python train.py --n_layer=9 --d_model=224 --n_experts=32 --experts_per_token=2 --d_expert=224 --d_shared_expert=0 --activation="squared_leaky_relu" --moe_layers=[2, 3, 4, 5, 6, 7, 8] --router_score="softmax" --normalize_top_k=false --routed_scale=4.0 --balance_loss=0.0144 --balance_bias=false --init_std_router=0.0334 --lr_router=0.00317 --vocab_size=19052 --norm="rmsnorm" --norm_eps=1e-06 --tie_embeddings=false --optimizer="adamw" --lr=0.00252 --beta1=0.9 --beta2=0.99 --batch_tokens=131072 --seq_len=256 --train_tokens=538700000 --steps=4110 --dataset="wikipedia_en"
Below are experts of layer 6 (counted from 0) of a mixture-of-experts language model. Rows are named router (the router's row for the expert), down (a neuron's output weights, with its number) and show model dimensions 0-223. Each number is 128 + 24 x the weight over its row's rms, rounded and kept within 0 to 255. Numbers have three digits each.
Before each expert's rows: a language model's description of what the expert responds to. This comes from a sample of Wikipedia text that the model never trained on.

# expert 9
What it handles: Digits in technical specs. Digits inside years, model numbers and measurements, especially in aircraft, warship and weapon specifications (12-pounder, Mirage 2000, 2013).
router:158177170125136109102156099127090108104109123146153127120166104129129138135120114120125081166106108143093115123127128141099134131104117161091135161158117132108169113118119125103143150113145110147132126090115146127132173124161097133080127119132137125142131158165165105139090117120141100146132124107145103176164172111153096134159173126129110102150133122104160098141094149129134137114119086135159147145165129130132165148065132152150115127095137136123129117151096121144143153117099182169127096165100098136201127146138129152115116176077114095093121115095146142115116150108137145124141177093132127119141121150123133131148102163131097124126151156113136155098127178199151122133156
down5:160097139118133134141142080127095146150129107116109110100117128133144098158174159116133141133165116090128144141110123154161062129122136159138133111083144121109150087124099149167138167131185127157079126142113178183140093145123119103163126082146109183100109145131156124125138106103141112121058107106140132104132143136112164138108146132108118109137128119154108138105097098084138131099139149125138091160157111105131142162152123090114133115135134119147131131073148114129097080124126131140135101117111120126115143164159171124172174095088112121132147110148133126155172116159104118127093132112097179122112076110147129103149112161125178131148108129135141123131170116126119134127113

# expert 10
What it handles: Function words, list dashes. Prepositions, "to" and modal verbs such as would, can, may, plus list-item dashes before infobox fields like "- Country:".
router:139140140132107153110118164085155121133154130189111122132154131127097096171111113103144150151108099122101132128119128114097115118150148111120140135143145128192152147155115145102106103156153144117120135125130141151107125127163126117129138095168106117125115131086090142128123111173134144089131097115135164101094141116152144129139135172164168124143095154095175149126113153114105119143135125151151160157132150173111132117051160138117138162156130081182163115105175132090108118102139079115160116086097127135117113130112134127114103134103164140111142186183167143099129119145139105136127101151092149157174102118131124141126115112109143129085119088141128132143103123144184145109134
down0:130113159116124081107157116097119117142118110160114211135100108148118111137099108101125148146137159115121147119087115125103147103100150132131128095125124137123137127155110124116112126150134143125097131155106120155153128104144127106106160152157110143080088073122137168122106124156176143105136133110105166110092100131142126101110140093138075145118117134097128110167112126104150173127108184152152138113124141143074111134081122096126112131121118138162125128110166143084126131153103157130110110136097107113107140091150131113120144091114119142137125099142193120105106130128128111156100120128096191141095138164078080125185171118140156145138111138160084147122139130161146145155152

# expert 19
What it handles: Line ends and months. Line breaks ending list items or sentences, plus month names after "on" or "in", such as June, September.
router:085100172132121133164142142102076148134141121097109108134119104114122088109147105149106147125113116149164143143174129124092123141107151134095078186211105154122144086133153113126134095128116118141117124115160097088096170125114123119168165149184107129143142145081144103119127141152117099144114154098106101098092109151088148132122131151120105120178120140191121119137119149128153120151132130168114134099096101144121135137143120125139141122091136147166099114145079150123146145126152115130117097153096139165117122141127119157126100093114123155079108155112125146101147088142182137132152138139144136168115136116126168117143078107154141112122108128119095134129147165155115142123097
down2:131123126129140120142148126124103151112084117107123168134157087098162143145144117125100141111117144169135153146117141142136136120143149062132172148155132136144155181114105138156105166090113114180110092137130101156173102159131141141146049112110117132087165112068146077159117120142127155130104108152148128114187128149143148135123121137069104088125073119152148123091138122123126098115082132110130105136118150094131124102120147132134084141147123103125145101111115127134134166135122114128134159154114097154119126104145087115120094153103103143086133123130110108118157123104149113145107141091104142103129122122118089104129145156142100137143136155108151200096148110146167136098135

# expert 24
What it handles: Subject pronouns and names. Sentence subjects, mostly he, she, it, they, plus surname endings or nouns like team and character in biographies and plots.
router:160136160106165144153122163108137167154107157137151107145147142107088122140160127108121127096147114142153092126097145128144127158138133129164140147146171145123089152117129131138114138158129106115121106145078147141141130151157115129112125126156113143117190134158123091125169073135132156111087087153091167152132120107103116159123164097147106137145117109106160140117114134122142157126117142153111162152177112096085114131218137158116150122162105116108120143095116123153164115152156141116090123130122142106148143144164124164111077157131137098156114141113141075153119119112099152106127109102129113123116118100137105107087102117138144158140136129117132137188088082115135087175125
down5:128125128175073151109133097157140121111139112135122090108122113168106124163089137125157160120139088098124118121151105133061141150165134152156107173107111078159129134145096087156113127130128096121136161156150139151142139096123145137128152123093112116159129180098116165131157149142153130170135079128119103119142116159110108148092107071108144163120140180083181128124118140138172133105134124091150080110155085097129142152150131140141171126093083114118124111149104086145154127154166112127124142140115140136112137149146117168130139099133160167133139099143106104151119138099151127135152152128122160139109165152134130122139100076112129129109122144083132130125127173134116127128151

# expert 30
What it handles: Infobox field values. Values after colons or pipes in infobox lists: gene database IDs, taxonomy ranks (Polyphaga, -idae), MPC/JPL asteroid links, and release fields.
router:110090186144127075139110097154127087089160112115075133133129084154159129092096111137133144107121106154140103129166113161073120147117131114142157116140098104124114137153084143140159106096125126137131117151164131135166123134109108138134131138113098120199114118141104113106155145161159148141118118134158119167150120140142125141145150162126110126140156105147099106158144143096162134138112127122143098106165174127140098130127099144128121149138093140112082137110124119112127140148153131149141155098111143127156117145068126134070132101129166102106149123107169132142118107121094068142099099118078156094157122169145171140123170137135155122141150156102115144076093132104116107111113
down6:109075146125124118123127112119115145105148121120130120154126113137173097114146120106118123112160121137084134104171151170147107105101097118116105146102119115164185101151123112143155161117141116106129099152128129160102108093078149087144114108175111106174099096135112139099174126135101130148156055138129120101161122130136154110150116142076073097102131143128115119109131106144157149131165129171116107090152131136153135105096129102107153114152138124152150106127125144116174100142128120114162135090117116133131087109136114081117174122146157162140145135107129142132185148125074112122130145122101111093149149114101155131147129136141183098097123090160131116135076133137120124170139

# expert 23
What it handles: Punctuation and quotes. Commas, em dashes, opening quotes and parentheses between clauses or list items, e.g. attraction—as well, Downs, Candido.
router:135124158144133137120147125149140133127148094089104066148137098158131144107170138116115105112146095137155141138157119113154139122102130167109151123141098132089153087130121116141138129143134139143138145086128142105095140101112127139133123154115163122111136148062142125135133120133123087178082110092099077118147145170105149108132135060123160104144100150096094101156121161115058157092111143131185109173096138110089112135152102108170152155122140110114132112110109113153119131080095133106099128100116118154100143096146130142164105134111140138111157165164135120133117107137156173119160127146110119141112126139147162120125114090112158169112070127158113117120138131163097152125136
down0:129156137124146126104170082096150148099128115137118153115133117132133118094146127130131081142094157136091124142132128129154126152115107125129143149119131182120111169156117110136106087147140132144124143096118130133114116142135151119124144130171118123146152152102079134102111108096124130112135163109054137107099131124142165131092114129142115052137106131130128114111151159182133145163149165118194085107090158097138113136130136175111129118112149104129167106116182172150136147110161143153139093127125111153098110155153094129125110131138125163117117134129089147135164119133177140149094103111100132115111105133135127060120160124126168144106099112151156099067121139123158116110171

# expert 13
What it handles: Units after numbers. Measurement units and counting nouns right after a number, such as mm, km, metres, minutes, points, plus final digits.
router:112111145170105095097151096108100144127179084143147119136104104125147136142153124090120171133134143128166117156148156084137134148133129099140151175093063079081119138105103120149150133131131155160101157184150173153149108161100155144120118097129133118146147117160123083159122084143146158134109124117112127129144105104170103147173094164088129129118154144143120110172117123129138114135116135128133119091099150117126149105142106103120147099130113144105134123106128154140144139188170127097107072130131145173066141124102124109139133100143103092096129119161111144133101153132117091161160133114120146119122105124131115107169150076131132151145154124134103118109126139127108160138096
down0:129198095121137118105114123094149179187146122094116140141181172152145127126097110143108122116086139177190128126115129095161199135153117070105149120101123151131129126155142119123086114111136131166172119142134134117108121167126131127120111120166145132116155148133112151153146122118121136151111120151122142128137119136127154095067102129118118184132195141109088121105173107133134107129146159121085093123102120103147152126144151120157125116165103140139127152163125114094151149134164145099121076108118134144128125132171120120126155138126161115119155151147104105107155115108154118102120158158137127112143169113115108108109158183125103139128134107145138095112095133105121115159124

# expert 1
What it handles: Personal name starts. First pieces of personal names and titles in lists, casts and sports tables, such as John, St, Dr, D, Sir.
router:125127156085128162142123145155120157094120140138128102122142117087139154170089107103143154112141118143101161124142174149102139126118127126164155109102138136118129117135117152129143127113117117093158097153132104134133130149106154106148159125141112188119130086100160066137111133184103139123091163157117083110108124126113135158115142097108095116129137140136135122118162129180144156128159124117074132144096114127122105164185185142126128086119138126171143131150088161106148139117150119151144125104119109124155115112125125120109151142078096134125116116098136119105125155108145132126071135092125104099127143178183133151062089133149144149121128075106128142149162083154131143130099
down5:135093136171112090146128128115128126121166081131127100103095123133164137132152158128113138147143116113125125138125125120107115166129158138160162132125164144132190151129123179120150122125123153138122143160117118131122142153198129098114112135125138151146165138114151123145091106122107131132081146128116116160160109101161141151156130154113107100089105192108120069113122117116083096120148146120161120139098118118125160145140087121160143126106113145129095135146125133089129117154125105182052143147155147134135114125157102162146091129077122089150148112119127122123144146134170101123141118138073142133112122108110124151092177109132083165169137127135139152145175105144144095109178

# expert 7
What it handles: Leading digit of numbers. First digit of dates, years and table numbers, mostly 1 or 2 as in 1950, 12 September, plus == heading markers.
router:102154176143097153107188111156097108109140152134141146091148098171121135093137110100132168125111098146155119124160123116148131152099130165128151148129130150100145099146166136098105127122105124132125127119109084153114099145156080110127124076099131115114117183126106099132142163089101057095098076128145121107159122131111147148121119115135177101131122128157149129150124133133087163109109110153135100158153098151124123129110156158156142091102136141135172124145134102133123174090120081177112141138139156120161174132135108127131128172114136130151114089108157118105099140108131141103158156115123156112107143113134121161117129166122108132137129101179173115099122150122155093124116
down5:084145134131105107104139141131109134160143128129096111161111133149104105130140134078145077115135139149151138145090116143093112110143157116135127099085110138094148150135170113129152110070140139105121131131168166113133174134148091106111070111118129145151116137136105145124128135107123100149119156123140135115133163123107108170108103122160122132108110115165120145117077128100118134146137137076130050159139135092138151137102124185162086139122166161115092082153129150107099141130159158117127140107172106136129127144096147104132131128142117154092084132111114110091129128161163123139135090129108139118108135110120103090124060110106144137124148095132057128106141123132176099135122

# expert 2
What it handles: Prepositions after verbs. Prepositions linking a verb or noun to its object, especially agentive by after participles, e.g. described by, writing in, deficiency of.
router:129143110107142129135173141106156123146124120105090103105118119118117144124129119140139111121108114145130146144057142088108144114141125104149133175154156114189120152103125121162148143103120119095154109094128136135117136113114127139148114151128128143130129068123172147133155133115133121078090115095126173116135160140081117154129152161145154102160130112137125129098106077131108132134135150141187073186112119139151096128073149130115108178094147040130138114125161131074123086127128085132137129110152129152091129115134125119157116134136116100066123151160108090144125115121141106173140136159118133112128127137141101143115142083150122162112137121133153147141143091105130135132082
down1:099090100103148137090158174123143101123124134125122144170115102103141139123140129133079153120104105108115130102130160100117101131131135149091094151121089188119126179113105126118094152143142103126167111141118159106135174145103084130124102089133148106127149098081127111127126127098119105135132153123061117116105130172142094130171130126097125143078140108137115118120092159130098119113148229108155150143172127116147140132106103101179119125102139127111094102135126112142130086127123100108175124127123124116110121145134141171119094143143117113163121112127108116148095135148134105139152118119131164140174142152134111128088114119134129133180139174101154128141132165099121106125085

# expert 28
What it handles: Later digits and labels. Non-initial digits in tables and codes, such as 910 m or 1975, plus infobox labels like Position, Genus, Coordinates.
router:120153123170170128156124110126136106078092110136106102127159085101128145141101129149134086153176123148084119152131124116146101138106170140129155106116147168117135133168148103144089146147140136131096114139126134119167129134138131129101131111122145122134098129152139092103101121089145162150202130171148129143131128126170105140121142177129117128114126161122165101148121150121151146153115129138094109064128142117146098110116129107104107133158159186151115130149118134171104112118102155110154147159135096117139114100077102095078095153106120092146127081125129169102140095116121114145098160119135156113104133095151143112124155115077152136103190096117153147123124122103142123121171
down4:071111116159125101150121170162162109111128158137132157103123104113083152155145117174140159128110126117113142113122147106100105115131147164148137128117168114152124139118083125119163091093183140127118145137114171140156152162114154120160135126159116120108093125186116114122123093131162135119141149137113135095159138128099115160153122163127084149104090133126119160155128099108144108097162169098108092130085101151180065182126069152094137100137120137114111116112126121103104094140135106149148104121118141107084115148123123103152133153147077141119115136154132107108151086129141134123104102144097155157163133098154112146165127132134140139105150126093108138148156122137155164106130

# expert 6
What it handles: Coordinate decimals, name initials. The decimal point in decimal coordinate pairs (45.300°N), plus single initial letters or short consonant pieces starting foreign names and words (L, G, c).
router:182116097118191140130077105146146140093126096150137080157092116138153098153154107121129142155116099104155143137141128133142132119126126089107117138105143091100140108138098122117161139110126135088109128147164123122141105094163127160119112120117087131118146152137085163144189121089095107142131102149149100117110123095149175120117131078145167165158102129174133133136161119135149061127065105086124155098109113065125125122154156103182134106163129135138122162144144144127169116131131106143089117169167164137154141122136083107126143117141137141115144119098131123144134144122125108119110118128111118148119116143125143123113073102106132114092112159094103140122119127121122164140146
down6:143163149074137128149101084051090117114143154145109082122143103134133137098172132183151083154151115154144160136134109109107121130182146111122139140109138156191124128129150118133146136183155152102117097124151130158094153132125156088110128164150166162167131137146159122136143142127136139116091126110100116135137108135135122156159092150090111135144116106145145141126130086112147139142145109168113095123173109139118148090121152112103142139123104100118167180125125114131124173137106197143151116146106099133176113109129128127145125168156095106125144131143131097147128123143137139141109112088143065146122168148124132128091153103141151141126102127129115110134093145096150137100122

# expert 4
What it handles: Field and table separators. Colons after infobox field names and pipe or dash separators in tables, as in "Weight:", " | ", "18–5".
router:145131096145095151107148115102127148110087104090096116123148119125130118127153169130132110132108116080088115078118104098109180129118107164080139129134095109149129118095129120157136129110097099156154096082157115121145124104155121125137136106130099197146117138086119115119103082145161098117110142105091122140116156165154139095121131143096155113074108126125148178113132173135151120115095098164156081103122124151138105125080133128102073148091144101099130141125130117172119164107119110118158149151100147128104114098129092140065113113107157149097132138149147158128091122162137146092099107115110125136117132147101144092144120105131152114129145137143120115082146151116148160117127
down3:087131107122141142122105113122164091101186148132125128095133157130178153099128126071113129103139117087104108102137155170126091144135138151133142132098125110099119128136116129143115162111203146111127087149136139132114152110082096129097132133132149131139140130145153133129146184099119143140121118121125095134113146131104171105137140043088112147168165124129089125141135086131109129095144125104116077128110146112077140147110132158134095094130092130134138096114131091156119142163140142161133135136139102139178125171128119101181101111123178088134143086141123118159127104127124139168148155119149117124127088119130137121116142136147121183165162146112122118148085131141148123140136

# expert 3
What it handles: Accented letters, table digits. Accented letters inside Slavic and Romance names (á, š, ó) and digits opening numbers in results and vote tables.
router:126136122097086123137159111107164153124142142164152093090138131145161137156160156127192135144115127115072178138117123115083091146085143128159118161084143137129137130159128138142117160113130106125153152130148101112130109118153140119121145141142133142122129150160127192089093191076122091140147097142136084113117134134149158159127109148158172093123127163148135130129114130122124160088137155161106133073108129119174150132122123104124172130130119125153121080087094110133120137133127137159069138154095128127185117127127142140076143134125122086148112129109139089127138107144130142111077148109142131121105118149158109078112156142121094137125143136135132111138098131099153089134117
down2:147156130113134123077142115066083137144120095140104177143136140140145123123131081127138142130133152148151119132160113155114125174129125139128104154129114126126147139097122158125116120095128117159087112127131118199091131122132170173114138126132136131170119140093131134149134129153110138125068156121075101101159147123083121105097137131127172114124169124093068115103117118138152144173053103157130110146166107155102173126135134148139137134085102140142143109162134124097111127136133129109166165138085111124176152138101069120155084120100099114157154098135124120112121113123151121132129126138133168112097157150117151134103126141110153128112073120096147133117127125150114160137106

# expert 15
What it handles: Table row and paragraph breaks. Line and paragraph breaks ending table rows or sections, table separator lines, and row-number or final-column digits in sports tables.
router:128133129138144134105131139178138116089143157114071111082163129163121101132142132131094144137124119154114095112147126151102133141141145145115082114140141139112131075090121118099147085162163102134108125122168089170149166104145111107118110124182131093109130146142128125141122135083138101084174139146165071159099106146135130115117108146148154141090167115139135181112134104141167127156099132105155092166126090122100163104125132170100106109133175166159112123162099162133134155121111150153126112119122172103171123121153125129111121106120137113125105097134122121161144166132118095136148158122171110133108137106051128144142147095143104154119134154140117141139127141160141136153136
down4:144133119145121104080153159107113143118135115135196197137124085128149163103141042113124131121128096135117119127150123170169119139121094097115098142148085093172127110078165116125154105134110104171142116120169120101138160126112150112117122122145144153097119139148143141135089127114094109134104175123100087134142133144119121154094144125099120106124109133109124123121118131110107116137141140142116170138141116138109122106143143114159142140094100146131174124141204109082132099111136119136136160134146126101111105156146128095156087152111106103167148118118123122155112105141118121113163101148136153150115109127145167121119147144165133131137136147095144130050138131103194148146130

# expert 11
What it handles: Open paren and prefixes. Opening parentheses before ages or notes, e.g. (aged 76), and word-initial prefix pieces like un, con, inter, dis, sub.
router:134140112146129150150062114141144132127124113130103083147110127153117125113142163171131111131172108122157158130188128188126142161142128145100152106137134104161125162159128127142145103126144120094151135123108140119113100117128089156105145164070154137083113133135146199127153110102079072165179184140139122161088185140105136149101145062137142160107110147146081143137165115108160132111122106152082101129091120141150097131125111127131132131144137143141180131172106147135138141138164165117134109146121149117150129120117123129149126122119165133145116115150107106125186089148117130133144111120109119111104136143141132130102156145123116153161127132167122131140148106114113160138114
down6:142142121119144132103127158110139150106149142149086192147117127126138110124179144139138137127128127089119110121127117151110150136111134148088175110145113137142121156103142103088121149150119133127139126144151127137152126133110138084131152160120120143135111163136124116130108144146119122146142160167151114145099104171147129139110138000063128113115112101161127123134110114138149118134140108095114090141131127119118149111135139127106099101140140130131120088105147122150124131104095142134140117141107119124149114106111128076124139110150126132129122108114115106151088112141122116124134137098114145103079103134118141101194125121127116136142124155170139120142121108098141136111129

# expert 22
What it handles: Abstract word pieces. Nouns and word stems in formal prose like due, order, Act, response, and mid-word pieces such as -end-, -act-, -ount-.
router:138124083116125101133115144135118163109146143107134111094139096110096169127139153118115135130144146129141146095082085109125137126153138102100074141109066138129163088145145113145129159159146128136154116135128144085157129152113116145085123111081155129135135158105161167170140175126138137122143142111126173156119137115107112090141159116133109129134152143154148124148138080128170152142146137179079145125110118144149092179187106151119112168119128126155078132128124132084129123160139136103110148164131131131140146147115088132163140121103137161154079098116140156121132114099138133167147141142110125120132166126119141168113192133154119113131136135108088101200135124164105128130119
down3:122146112126140142148150142118093153148175150153133113136098111130116151162165105099150115123117088142113129166091126135095127107141120125128122079147157179086096088119097133133134164148106149146117099161152133128133129110092135135148173081165139149085160125117123126091138158138127158141154108106118152143137147111144124136113145085154066160147166130127085073103143125131160107124119122125131098148120133097161135126134126115114140117118138132113127143118136142108091177079142140154146131153085107070121124168113084131129113140110126148170146120076130102115131073119125156097140157143093140124098126125114100146114140173091105145144151141141125100064114135101103123172099

# expert 14
What it handles: Conjunctions and auxiliaries. Clause-linking and, commas, and auxiliaries has, had, was, who following a subject in biographical sentences, e.g. Lambrecht has, Charles had.
router:125122130118137131127128172118155112183129114154097142146142164145136130130115134130147133125117105129119122118103149103149135144149136110117111103132135121126152137127160135107103108116138134148155161133115144177099140133134147156170129167153164187103114226140167124126129106129131134107110091128080181086172127137073126109140147159141136145122116106078160131123118120132099119098119112124140146122131135096131129118104179137150148153136136165126131124134163145135127118106117133110171179114157138117082111074143134115169121122135146148152126170166157112112116142163152159103147117180141147095137112078160171123100121155122136141153102150155123159114171087120122195127127
down6:147129117121113138150126158108150096109121106094171140147113107078157092142100180108137100138145101137079139124131152124119148129108140068090148123136106127137173154103118178106113129095127165127128141126139114104153122119126090122133109142100140117159151103096119150097128142140120128145167145122154146163097148132141136150081127144123170114119096113138084137142185132097087104123169164120175146120167119103149092149103177073112125111121101125111140094128130108114127114115092074162121101121110148112154079122124151104124172066135125128120124141107085095142131141132145098144110129122110103150140163103117094110095145150118153135137126068095145131100112126117128144135166

# expert 12
What it handles: Slavic name pieces. The opening K and consonant-cluster pieces inside Slavic and other foreign surnames and place names (Kovačić, Kruševac, -sk-, -ik).
router:106102073095113117103077159134116106108143132160173120121121162119152161137125128155149135109119175117133140144126125115156090110086127158150086124116119143100117109134110102117144170145151123073127154104108102129190065114120139120088100134142161147097105087168123110121116146172145135121143109169168146106131153139141139131101153109085105112162099126131132106143155088143155094145120118099107163092127130113143113154179145109133092101107105144156107127129129099128082167137140135120131155106124125153162125155130099122119135126142126170103134119095136146087129105150116130067073147128088124148119114077131089118156095115143106105118097135111132165118131144127112143125148
down5:092120151142158111140157087091110121126139146104109173136144119131147125165123146156146133121143087140150142135141116097145091121110174126129121135123149075101121112123101110079135130137144137102059127155138093137101111142118143123162122141146111142125105090134130087137106075161129139108120079123092158161119154163119110086148119126114104140140119128160101201087155140130121107087083116105140102119128099075132126140120114137138107146103171112141153121117131130112107120109123130141135147112081134120093168124133132140107121149083079125132165129144133135166140110146123123164116127110092119101106096181097126133125108161124138151149128099127133177043150126121105122148090

# expert 0
What it handles: Copula and score cells. Forms of be after a subject (was, is, were, been), plus the adverbs that follow them, and goal-difference cells (− +) in football tables.
router:109151164139093153123144128060154128151120126124093120149136119161153158106128116126129132107115154125121140123107171101177138118106155091161134087132168180104138107169146149103127082132123100143146130171070153141137133123156130130131187143181112164104125185181147179164126134113173105106099133144110148095127122150098128155132150127174161113158114121125116158122099120124113175123135157120085141080127114102097091139072106141124083120111144139146137113094139137124129115100114114152109165122123152132099130139132144144151104106137144126154154163164144129140113100097160139149119091125083123108112133133125140099141156109119135143113127152151167125122143131102160136128155
down38:142131139133100142083133090138140096133117116076143164136130154125093151131127155092141096128119135147132112159124104145091104152105138128087144132112125110120140114121111122134172136121173152131134174141156125148090167111125122137141113126128088154128121144151114111096112134108089112132100145094129108104152113121124152098142125144108179161132114142125146097150073142120136102092141128145156140167082068107175110129055096174174132153146132124093159167102125136111133116110163148122104120115134095100111131160135119120141140139131137140072125139116152108068143111142144132152133096052123161112093145113111132144106155154126133112139173124170084111104096166108122121120128

# expert 25
What it handles: Articles and foreign pieces. Articles a, an, the and word pieces inside foreign-language titles or names, such as Synd-ic-at, Fot-og-rafie.
router:142098137115153151101113133132120146135110126155196124135103109102125141072080140142102130164120148161173126106128064140161136127114122128094114161121146130096126108129115085137112171104124179125092161120102128133139148126129148114126084127127140090151143141102086112109101111146141145156114131135107156146147047089100150120127114136090111142097098165116112155120135145114146126122118140109085157106153093125150124130126159134137124153120096145083149120122147086130117125184118159161166119134141136133136118128102098123159157107111103091119146126131121123159130174114129175126123124144161126107135140195148124136113144099116106082117141148112097062140129102087098153149133
down5:100132136151140123147082155130123095117122093130141255133146143161134113102087114132109100158166095156120110153170130180144092128115161133118126137118136174105145125120102149116117110086137117150124136134134144143120149098103108152132128101124176108112150135122104153155125094109144109134092119117144151113118144130159154159133137175148113154128123147121101111116126138118127114138127092133097145120152084129164141106119114136097155124109125149134107150137138122141165150105178161138131151131157141124057121151146143122158138062140136135121139160131119141130122152097155138124135127135116161123138171122092091104120148108163122194157137153095127101166134095115110123113163

# expert 18
What it handles: US sports schedules. Pipes, at, and city or team names in American sports schedules and results tables (at Portland, Detroit, Lions, yards).
router:130133146098140164143120146139146124141163164151139112112138175120126110163142117151163135103105128115132094109150174133119107123142099131155175106094135133187127127110143162142117123112141120134100098113144105094163143123144167106167150129117096131097145124122154127075124112145131120179113106124106110072143088110140178159089174135106120135086167142131134094101130109110164174154156148092111112143104179172131129134123109103112123122114154092150098146101143118127121110137103101102078112097103120128102132105111166101087111106119092113115137084131098120127123134076097130152129140120166134120139128137148113099154126125102096080174141103132164136109121096136139087088125
down1:130088103170142157166124162158127090104091101133132158162147170081120130151123113141162101137150113096150139197125104126139116167126140185106130124144068133089129132127111122114144092138093126113112125167135155122112129087150126124135106098100132149112075114132149105055146113135165169115125089136146105136105117120153118124140175133130154137157164123135145120110108121090169164146134136102138129128100133058152136129120116118105105125119132123161105134106137147133128138129141130082139127099117129152114130127137158082116146107155103140172091132169123119114133143117136155142170107089146060160142150130140107142152135180121126133124132121130167141093140094118108154145130

# expert 29
What it handles: Math markup and capitals. LaTeX commands inside formulas, e.g. \quad, \times, lambda, plus line-initial capital letters in infobox fields and track listings.
router:123124140142151076109128082087088139136126148060125165154096117161156140119134091154100120122116110122140099137098124167145146149171137117170144145121135141093081166103112099108102150168138124104128119163103126105164121144123128090163132114151104075132119106144144157131098162130108143153101154099125141125101099111143086156160105081114107121106135124110126164151098146084156123100139163105119119150107094126123088084154117185087169110162127122136092123117130143150134165123149083111125117134133094096151100115125155137143156141164110142145084112123140089159158122145124135154102100106133128195125150143107131133108152125104116131125125139111113103132119159116133135127158
down5:158120157131149127136130139130142120152146101067135059146124134141095105127120081142132165154100119107130145102109161070168115135155100112118154135156117111106111100148116131104124117144145110147139164060147091148132182132156144140120149132151071164115166153138101124146177106118145131183148090137136115134151111138106139127125123100130164126115150122093166147144210151103129191134104141116117106120142155145139188142124132146139139119121099114135122104124135127149122098116153143121107139122121159130149098103125111133115106079108153119100138129117129141118088155108093139092123118123129149105160131127127139143093130097120134083127100123129076096140103094116160081104120

# expert 26
What it handles: Determiners and list words. Quantifiers, possessives and list conjunctions before nouns, e.g. many, several, various, his, three sons, financial and emotional.
router:121123127124131105169152137163151139145141108125161135171118126103106126124104112118126125148112146101141112119096127118103098120153146137126158158148117134137138129114102177142135111075134129161137119132123133113096153136133150133122107138095139150111140208122130146153126096137116143139150110114090157143172154132158135094116086255158172125136133139096122118120133145144085134131118121096209165151136117100115118114092129125148135176092139120100141130161126120150098081126134131138132150154130102095105134142129172132158153140130113126145152125105139105135116136155148086139153124147170148119137146110122086132120108154115128188159141123162119087133151104130115176117119
down5:116147130140150154172164153082156146152112146096153119122161157150122136141145165133135128147122101156115093127122141151138111108169119099132136118136082205179110115159121156172133120122157129118091136123086098091179135153110104120143166164145082124146163115082187121134144140129112102131108107137126111109127113106142120136166145123134113156146149132148144131121129110090109193096186151093118161104124193153116126123121099147165128122118112124133108102131149069138108116117158093127146120090138103103130112101145099118149183141132140114130080131109155139153127115126099125124123118135135119098172147146127114136103152133116176157149171140140101118146117152127130118144124

# expert 8
What it handles: Verbs and participles. Main verbs and past participles after auxiliaries like was, is, to, be, e.g. used, released, located, written, replaced.
router:105102091113141071092104129174136114164132132155067129115121117165117142092107119100133115118160164150143130135118112130149102118168097131114134119164099101125113076123119152136154092095098173119114118103108169149146139127093127153115121160129127186117134101120157170172140173143113142150083137150137149147148139141161132095169119180116140127105122079145143122153145076114045115125133150130081131132125124110111173113166125157147137152071098136086119123116136105111126082117148091127140100104140141155132128144121109171151112114140117125142148143153121141123128108119130131145147134147118130121096143130108145128130112162181138158153136143130142123161170136112138134093153
down2:130164150111146149140116098142135193065093135146186035128124134151142149121137125119113145132138119118148194114147131116118093122119120149144102155106144106134139126108120149129108138144103150151133134128141071092098113092174141131158159118130140149112089120124142106121112106102118116129124103129134154130108122131085140156106140125113126151110133119150137156146148086083120107147113099132121111112174138158089128136105145114150182145163144124155154111111130144093088131084105127104105123166100115111134118148131109106095110156139119108116098118103141124157129163119158133094082122122171096131203129137132112106141164134124142116103137097106114157177112139150150129132077

# expert 27
What it handles: Census and vote statistics. Commas, percent signs and digits in census demographics and election vote tables (97.0% White, households, females, total votes).
router:159134107148098124173127083115118123133128101103085123149155144153137094156102134103118176158165117131117141147123181116140120085136106148126098109114113115141068139104158157106122120146113135177176132133120103148108117164117125158118148115122105133160057184118121111146122101121169146158124132136103130128124151089157139123143146158126146125121125097127098070140127101116139125142132090127168137104135170116123092107091102079130140098131076130167155142104151122134129099149138117086126116094119180123081122131140155128126131119117122110138182104124121140169104134127138114131150150133162131112128104135087087135163145135166137097142113116169120100103130088146160179133122
down4:107129173156128103110161176151133152108103082143148102136143117139135106108164129084112163152128150131124134115113120194122125114144104089156103167139098156089105124090125096133127139132127181115153112102130073140115135126156165151163119149126118098153085133077115098150115098140113148122131120159120094159142145105127085117144137120152148112144107101161112113072109113144156105126159122108111129138124119134111141141138145119123186108135109101113100110132122137123083134129132081122138096143115143151128095115146117139141127079096108133178140132145089100130101144148057108119131136164172115126143107157119104177105150159121143104124080143147141104126126106091101148161161

# expert 31
What it handles: Determiners and ordinals. Determiners and quantity words after prepositions, such as the, first, other, all, several, plus dashes before "Species:".
router:138119118152151140172149116130136137126140112110144120103135138151111139114140160105110126158121138127154143113100176156104132132146139110094110163139107092153133173114113152131149136117121126140127134140126131122102130128146128115204098108110108096110125219085114110104126133158131155092110095156132157160157133116103143094172079255143123106102128120117140124109116121123151129131123109142097117145128137136126164138081111144157131172151164140133131124119133150094136130148159177136109133124149082131152128130118113126149141122141141123147146135151093133140120142128145165150144183153150122139119127138119160158152142176118129119149114145105101148193090152133124163157144
down2:122129120041113086116154154157150092139087127189180173084134109103159103156130115135101120128135163093169142146118123134099164145161119129105144152103140087123126142128161125129131141105116125118077192143125145109143128150129150122118128064159111146091102179129132114129145098125124104132109133120120139086151162153151127139161104147150148105143116185145145156154169089119084149135122141129136148120141141122147144132135109122119101147131114130087146125145162106167139119146077118129127153127115146113102154153100164086148146129156137121151114124132124140128135192151171113167114109098139121120137149095130093131148160120108124120128120115120125149130132117083131114109079

# expert 5
What it handles: Digits and foreign script. Digits inside years and measurements, and pieces of non-Latin script words in parentheses, e.g. 1972, Persian or Japanese names, born.
router:122140122136059110095137108108103110101147073099119137111123122099159130125148131122102147108107117107129136129117122105164129141079160152108159113115101135087116135098104098126128124110133095129130123118163147151096126147071100120085151157153124132105090119143096124150122122090125158136123146150116114137159150145119140152114128148142173136108183099132156077121127189131147153072130142179141138157099157110111144136156125105148132121117155123095127135120108129090132126113126146137140123110113114149095152119109123132109069120095128143108161172130166169135140085166131124121178099141072137101099127160122119139106140162140128112090129138118118132065152191104123097142150
down3:110163112121113108139144132112162156119131174133134168086138137130180128088120131123113114160119115137165099124126132111108119124141137136125145159034142086138139129076109180126114147073136118161138125108118119118107158126150080147136094150143101135150078174131140172188152124114131143123134120146114127111137124134133136149105163159130198109113111146129132085188121116156135126143110125112139159118110134117143122156078140100115134154086120135137133142154159118129172145099130095120100149116120139118064128136144177116120138118168144112099113143089148083106133131149106138134146102162137164139090156129131122101118123124113131137168137153148123110171143099105141166121136